Weights of a small mixture-of-experts language model, trained from scratch on English Wikipedia.
Experts: 64 experts in each of 10 layers, 96 ReGLU neurons an expert, a softmax router.
Training: 1886M tokens, 8227 steps.
Below are experts of layer 5 (counted from 0) of a mixture-of-experts language model. Rows are named router (the router's row for the expert), gate (a neuron's input weights, with its number), up (a neuron's input weights, with its number), down (a neuron's output weights, with its number) and show model dimensions 128-255. Each number is 128 + 24 x the weight over its row's rms, rounded and kept within 0 to 255. Numbers have three digits each.
After each expert's rows: a language model's description of what the expert responds to. This comes from a sample of Wikipedia text that the model never trained on.

# expert 54
router:138160169115143152121093123167155137065102136181149127124139124147104109141117100123089104122103103132154095114092123151165126113140122144088161129110099145132125153143097158163145144099174096122110120114141170137159112130069146141169061159128184163135102119147145138144105131102132091150142083161103108086104129126122149121140152145128102135120103138144163133102170112127119144121158
gate0:102109121126108118130162072101072126104136133146171157085115090156163131132081115125115128114135144120155155125132150165140113137119130114152150120165083111127136171136117143164118136141104159109134112084127165121137102132091139092103112157134108144112144114122077117141145167133100093156126114107133130146158102090125143189170124088126154125138150113176135123117117129139122125123154
up0:094096118118146133168126195148133142134157151126149116144155124116129151134125122147105131090127107118080106147111086121112154114125184120138144092097114143133138130149123126105118102098135157206085130112142134130132139104163112148093136104133123144201146125126134152134113161132157153104138122162142147126105113155139128159081127122192151146106130136139115158106106134132140142112104
down0:119151087110131109144102160133139097126124128122150116140151137148114115144127148131138136119097091128103118144062133145084136131122114124137122117140142101115125115086148129107111126152128161113136140150111149113130082098121083108130120108129151116149088141138106127093092119115160131117132162141118145155110145160124113099097138127165126123159115126148092138131139136127131064142096
gate1:147195111104148098120132113113126134104144117125058165142088150108188105171120184111137147115145131124095149118117086108064125142140144097096130152124108116126131148138142132154126089134120115113147134149145155134161161110104187155151154085144120061130083115130108084130125154157161119129120140150145104098086128103116122126114094131109101160127153120135125123109126128137141140168157
up1:115129109124116167137089152117150111125132134156174104142140153087132108138106105137112106125135070116128152094121112131187098155140158106107163113110154138130146114140156159171126161164134119120162144144100109116140109119119100088104150138144105111156074142098135131146170165123070112136108129106149156133117135098124182166145141106122089130130151076132150093144150132135088137099146
down1:102079129110137110134135111078099110121161115137104155150161156091117116137096131138110190097137168098121073084146131110144170114089124129112150128146112092128080111131124126168144113162109122122134144132101161177128136110107155122140122119142111173133150124102117110179141135141172142136136114178105158153144139145082143155120120063111120163104150124140092127136117164083118124139134
What it handles: Non-Latin script bytes. Byte pieces of Chinese, Thai, Hebrew, Georgian characters, opening quotes before nicknames, and mid-word pieces of Latin species names.

# expert 3
router:140161081111103086096167138115134155150103087142101097140141169129119132127176102130129108111128177121137184150112104092124051156119118131161120105149141158081167093094129121083102148098076141160103137127093165101148122145161135056119124130116116144104117183132148093162151099076161107096127096140101114165115127123105152122082146147117098167087127138109120140150085102130123125144088
gate0:122106083145128126162147106126157100100154162127171138138110113140146136163123128130115147084122166145087105113132125140128117124108111148155138142145118169118089130145097125113118105156115099117148101108094103153065120159124139148155135161146095158128124111085154099120119129121155114158074172095189152165115151146106147150118118145134094159111118168167053127153173119110161163106104
up0:162119162132092158118115103131120163150115129167066113133061148180099067134128129105140108128112063127136144146134096120158111105106132140161126130141123157119142094112153137137149138126116139127142141129128134083159123096156118118135099114099071113110115140161142125150148198113121096131151154153121148150150119123149120120165129120156132121159124080111136135135087145125118122168115
down0:104139148153165105115095164158120109106155126142110145124115141119122176119108102120119115134129107107116109119145130106167129133111122141136102138167129152158094104115139119156092109106101127101130146112144168120154128131131150146166110119106096184127114110124124126150129119142135126141093118130144107103206108156119157164173083097114147129133143106084081111136115158134146166118112
gate1:099119162140101154173151173119132122112120105123149164093079109101126124138120133097161161192109139132125125127122115123142126120152163106092151136098113153176140118124141129136107099153149126086114194151134127141128102119121044134070109127106129116164134129111074169115096123142134215123138156124119149103104117146123148117131126140136117146131176156142153110141120121111116108105139
up1:194162099107155113111089102135122172191113167169125096146167109167141135100133150137079133100125098138129149151152144108113127175124112141193135132124150115098123109155123091144112149088090094152132105105123160137136127106111143150132167146154097101096111127146150134106127146123124071117119099138120157126140162111109126152137130124150140124102070094083120123103183119152180122156148
down1:138138145095159142113118154136143130122133106097120109126161134115086145154101099105125102144144142188129141097158136120117138114117134164122078124145120137100149132098121133153119122129135116145109113141103116108124140100091108103141146087096114142121149101141142135136145170162123096160133181119159134107098147151140118128155120132143129090077130122131068133115135113108169101112152
What it handles: Quantity digits and numerals. Digits inside years, dates, coordinates and counts, plus spelled quantity words like two, three, several, many, few.

# expert 46
router:138140136160135091088152093082115154177136098128089131110122113102122160146148147142143099097108141148155120133116159104104145094120110155120148114154102156096148135104169133150087138105108131127134113132169152141110132113100120122127152093156122107123125135139136144147087153147163130131137120108134115149119137112107164095099112130148123132119139124095140101154125103135117106161137
gate0:133118096185122084121115110111110093074192132150118100146113149080105062144148107123082116142140092155137132121123147144079153128183162124103117111129137127131127143146192124093131135129097135083140109135154137056150120136140116098172143126134132077146134142132123107155168148157129099154168122119161116125111149120146116153107150122091092121128161097139135123118106186162169130137149
up0:138144102116156109114145117093129118100153126119134097084120163081105091139133136152114112146125116163138185147113180121088129137133126107099123127143140155104118122111132095135142128118129115076178129128165120098140146079155076096129163131122115075155176134151091143104124124143136129126143140138148122166122134142179068131071169142076090118139146139076152119109124095142122119214141
down0:135133136112153130131103132164154145145161118119121130107129169104112129159121123138114132108084114121121108136143128137082128111167137113152073123147143157143135104101143095167085109102129149149147075125104120129146172091125129103119138148078146103136115143163126137114107116162163131133092140107135110117170111118098148135099135068119151146145108133171114117151104158129176143141148
gate1:121067068122104116117141148116121155114130094121129144157122120150102112125143143157139144131176116121145124105126149121098133094123132146120154088122161171129117140115147137123160162098117114096092122135151101140089096125101109115112144088142128119177141185123114152148111126162149112170129100136096135153095138188169147105088154143093150093145146118139125149109131130145139157129126
up1:113156168120114120135121092107168112151144107095099140100070129097107110149113189091136084124093139128124137116123162160140129149159135141113102129120139108148106124169135103135128120118144147120153113168126115137134163117145134108085124090123117126144100121145119128132124136113094130133166117102105122085154133138093108141167132117133126130137129142105127116170098157164136092139100
down1:179116139154132133126092080131137139140155099152105131121120117123132154144109164101107125093136141148122105109118134150144129196127144145126142137145134157123107136165114110145135111077112154071134101119123134112128168152116132145124120159133090169099121117121136136113138163113138114145166111095140103081130152115135091148138162079162074069096167140144145108121119111121091079113127
What it handles: Digits in stat tables. Digits and signs inside sports records, score tables and election results, such as 10–3, +22, percentages, durations like 3:14.

# expert 17
router:119129150079109164103104145129116073162132133160169122110090129136112119145117080161128162112143143132167071104141129114143112131106122131148124122092126111180123124119123131130126119136165145082145163108095084098136097173136114067166108186143107133136145154128129127144126133086143117130121133102122154139086162154151156163157143137127156099118132069135099148131087147146148143156135
gate0:157134131139126104158142109103080182123120191068078109146138129158145122133159088126093132128106113168142154126086130122088111121110129136142128149120127155168128130114129110156144108163130158092099130085112147123132118124100100115066134139140123181126126142134106107131133138113124145119169155104165137146142149138107097144116119094157143154126160135110156118126117121136119111086162
up0:153128128108117124145136091106084158147120182084102129128146134162152135139164099142097142126107122130123130120093130106093086136117120150128131145120124150118138135130119108126138107169152122092112148102112175108135124113118088101086127124158125187148144128136125105134136147094136124120171130132151109160154147108126109117118133108157151150141183129100169105143126111104121103119172
down0:120125114129145127095129141131095148164140134139128163120153129128134115122108123139146112135130142139121115122110140090119130128084095171108117092122122140093108084083166119118096105118126115140144090112089163118131124101107102151114125165133112147103138142138097131116114150119137135151139152086127135141121178157126180110087157096131167128159104128128170116134161118082125166112130
gate1:138154112105065154130129093129120141158136151166126114122144141138119131145152098150125151101151126143105133138144158134089109120096170178142147100130125157151102128117098156084142093129120136131149151132135167123136123177111172117098115164118177090130182083131148121154112150112135147097128136126129149120164137071118114142072177160110127104130127125145092098150100087152125106130121
up1:087135145157113133129136105127097138116101127119133107166143105153140102147113119109101118103147084131128157133099112135116150130138158113137107120138151172091150170148171135124095136144150119093136114171105100129141169139113070147150107139153136113146127126141128148111162141141134121138141131108112120141147128123120108108097131110136111125136123145116091099125163099081096147105082
down1:134103119092142132143140114134147162173086115134106135156121157103141110120114098120123108110154147132138115115137151078127144147115148122100144169145126117154092138121100107100112105114123146078118111121102106129163125154107106081135164110122114121149105139128130115105132141115131123138130106085088118105145133134119070143117141149066117127101155116144138139117120119168138116142159
What it handles: Title first words. First word or piece of film, song and album titles after a quote mark, pipe or colon, such as No, The, A, Live.

# expert 40
router:136093133083133144082124091104139171130118114130146171140149103127099140117090143142135136128128120129095094106157134152108138191095106151126156179124108125112139173092131117141104165140167122134127098093064142147190130137128155103099109129134126093141137129116118149100129170119084108122120135143109105171149115075141170127095135101127141094181142163140103117157106087141165114137138
gate0:127103081096109141148140107195120091096102185105085191111131097175150073108125111137096103166107172151125108145124122151124119161125107121111142159115131131123142130121176096118133143127133107114115143159142136121146113153109084121120173122129105106093079109144097164107107145141133140148096162125092122126122101141128136118127110107101088089129125183100080136143072155104131128130084
up0:113094101131114145144110097138137105104084215142066174103130058142119073080123123136131097134110135117096112140113115153131121146145091131133137147117081152086173117111160116114126143115109102114113136133170136081124117107105084096119146114116081125120107117129090157091107147137152157101102151128120113111098105112144135119130134137099131101091109127088106180125103135111149129130105
down0:145106127145140098141122132142069096106079149141150131136097142091128131135123145150094128117081113117091165127127145140075095107106144097129119088148129119118152158124139102079165113141105151130112168132118159121190103122119145123171141137117112112132096122087089097119124122142133111159144102136119110166230091115144119130105110094126159127137126107095144102125113122141166134143126
gate1:118138090089117130087141125147100120139103154121133107191100115122135121126128120167124124115168092145145112126129113113123139150149128149154151151122126122128106153146119153077145138135132160137122126130095171137122184146111068106149105126129130098135106122166128178127147120095121115163109118132171106140076150109138132140109129129146099132123143071106117119152137126166163145145103
up1:109112127089126124121153155135121122155119155122135115165095133112109092121133126155116113123160114126151096115160108112125132151139117161123161146087099125100148144116130132080155155131149143159141135108115167136161175143130093130140131152164129110112065110138165156138115128093086118174149124144143141134084152093124153136092112126142119123157133117146122133162136146156142133143117
down1:065099113128093116123145146135176153155105117092146103123157187116160149120160154139169150167114091095145109098140136127135152158142161146132133167118142099107086164124167149118141113141123117100113145132151133195121142124129131147128118097097143121090120122158125072134181136140135117126085072147109138109105140097150116118131125129108137100114157114135157148132156123127107147109140
What it handles: Latin taxon endings. Word-piece endings of Latin scientific names in taxonomy lists, such as -ensis, -idae, -atus, -us, plus leading year digits.

# expert 60
router:102125149117138165077096074127098141118109102134156102150109157157116139095140104096140114136079113158114184142166082150138139092106092102127132156141118096155164166158126130141106153130153116123121080129116158169122085096123097173104104168118140139101108120129152125097080112104110115154131102127127161110108172161108157123145148165124097112120120178111145131162135118095108122140098
gate0:129097137069091129129163141135122146143181148160158140119146073128132172143140125176098136096131112132135109123133141125138135165154110124115105141119164126070120138120131117146112142090173109129131125116088133125127151163104141113158120142173125102131135119111123117132122156089125146130112120132140153152115130103086154119074148090163118131148125111173101123134112132091083152136111
up0:071132109169163149132095128120125129158145126085114104156070162102087113127105169113142109104125105118133153125082120143130075067126144131121147111094087142122134113164109142108139123173100088094149143141095103113094076128164121136145128129080164152157102160120115145191124089126097092169098130128126104137128088128138112106164116144138142117101143083117137111113160136124126159153092
down0:101130084144138112124148124156128132129172098111169131123118125120145080131149095110121153130118123157136099108146082124168054152128134092157113082126161182147134142146121097133109130093122089119139136102082100139086151162109105130117113100169132083104087126156151138068163116138129169123129166074121135110103127154136145129105099101139147176142105136135115127126170120148167123196122
gate1:137146167185111160155109110117104129118117132152116117112129090121128164111148147184118102150151089159149138109134126089112160104163147153125145153092097116123152133135121128136129160177137153120149158125122152139140149100140166173126093129103102123134063141128137125142126137121111086175129114134142120101178145053085167110138141137141101143137124127119147156121188126099111128128094
up1:129186131130164155143158094095134172062156110129137135148147132147120110113117111145139131152111149133103119090096172141153127172121119082151121149148135115121133103141142133142132150174103160102114089149136153143141157110100145139124122134172142132167126166160089080149149176139145112116146133147119124129154137106091108103127161107115129147144102126163131136121099122159109098106137
down1:116116149137120119084108180129124126105151130182107168091133146145109109113118165116125067140173137131160098112157135127116150121153141142124123112140145078091078117107141136085137128111137085134101111102207145133126141118120128148126124155154116168127119157094136144174140102103146153157135123136126162128166155093123146133114126110148125152082144064126111171140069132123116135098119
What it handles: Name-initial capitals. First capital letter or piece of personal surnames and given names, often after "Succeeded by", e.g. Mc, Sch, Jr, K.

# expert 15
router:169132098152133136133159128145170156155160117126092123132180141113113125147145127173143108088125141115109118163118109143161117144158174122133157099112142150151074066130110128107110130128117153103127145103124150118103179131132108128076146136135184136105117090104114115113171086149094133150132125164096127085169099116124184141152142126139104138130163123078154106109105143123123100106165
gate0:106084135104117138138092111114151133112143174149139100123119139111147144103135107125086107135111166162171113103155130185124124102115099067089123156126121105122146135136125085128135145132102134141122128137127143164115118102155132129149138152095122103174134153101141145109118155094127119164122119114116111082127144129158120146148149157097151116149092124145110130114124135188171123150158
up0:108105136127111146162087111148159139089137125127142090101124155122134142116150128140100105113126161120125138101193115177117115107129138070116136168116116101128128129148126081149101158144095114134134119131107138148101111098119114144123085151094143099149149111098119148089112192107108125184167148131126089076118157128157139116129145145124159151163100130129154124127118141174154138117142
down0:114169125134077132115157137105127130150089116139110120099130169127065131103117139170139102110122124151132121103151128165120124099142130154153135188135127108149125127117132160152140202105129122115097109115130112123133120116130122147134111159120117147136153140145098149117132112114096070092125129133110147105167084114119118145135143129120122208152136108113129145116138129153127158127145
gate1:110134127122062163165121140146135115126122099154102113136112129139084134151132133108149155125123099139116099147171089108125118114118132114095119133122134142119109102121130132113130102106091079131119080103114113139153129137126167142127131146117136131118160116171114099100156137064110156118128143112131127136098121144137114074118081168094108136136094160148115151165141102117125165106133
up1:124127124134132147179101136186081161154131165112118113156164144096142115165121148158104162110129139135153127144116070108101139176109089106137147130151160103128111123095141120115142129138095149160120117111102109146146133141130132106107180158132140121132129068183099129064150120127122144131126127108143148101148108152151120118106102107114097130147129115129119119167128113131151135116186
down1:166131118155101116115159121147151165142083129143161115103131106122098135116092135120085091130157132153155111135113154120139091149150146103145120129133109140075164104159134158131124134128113092145114091127139075113087146161075142158128156137141149149128100128134116156152118139138085095133144151081109124154168133117125131097090133132140159180160174137139104125156094147127131147164125
What it handles: Superlatives and predicate adjectives. Superlative and evaluative words after a, the, is or was, such as best, largest, slowest, first, part of, no match.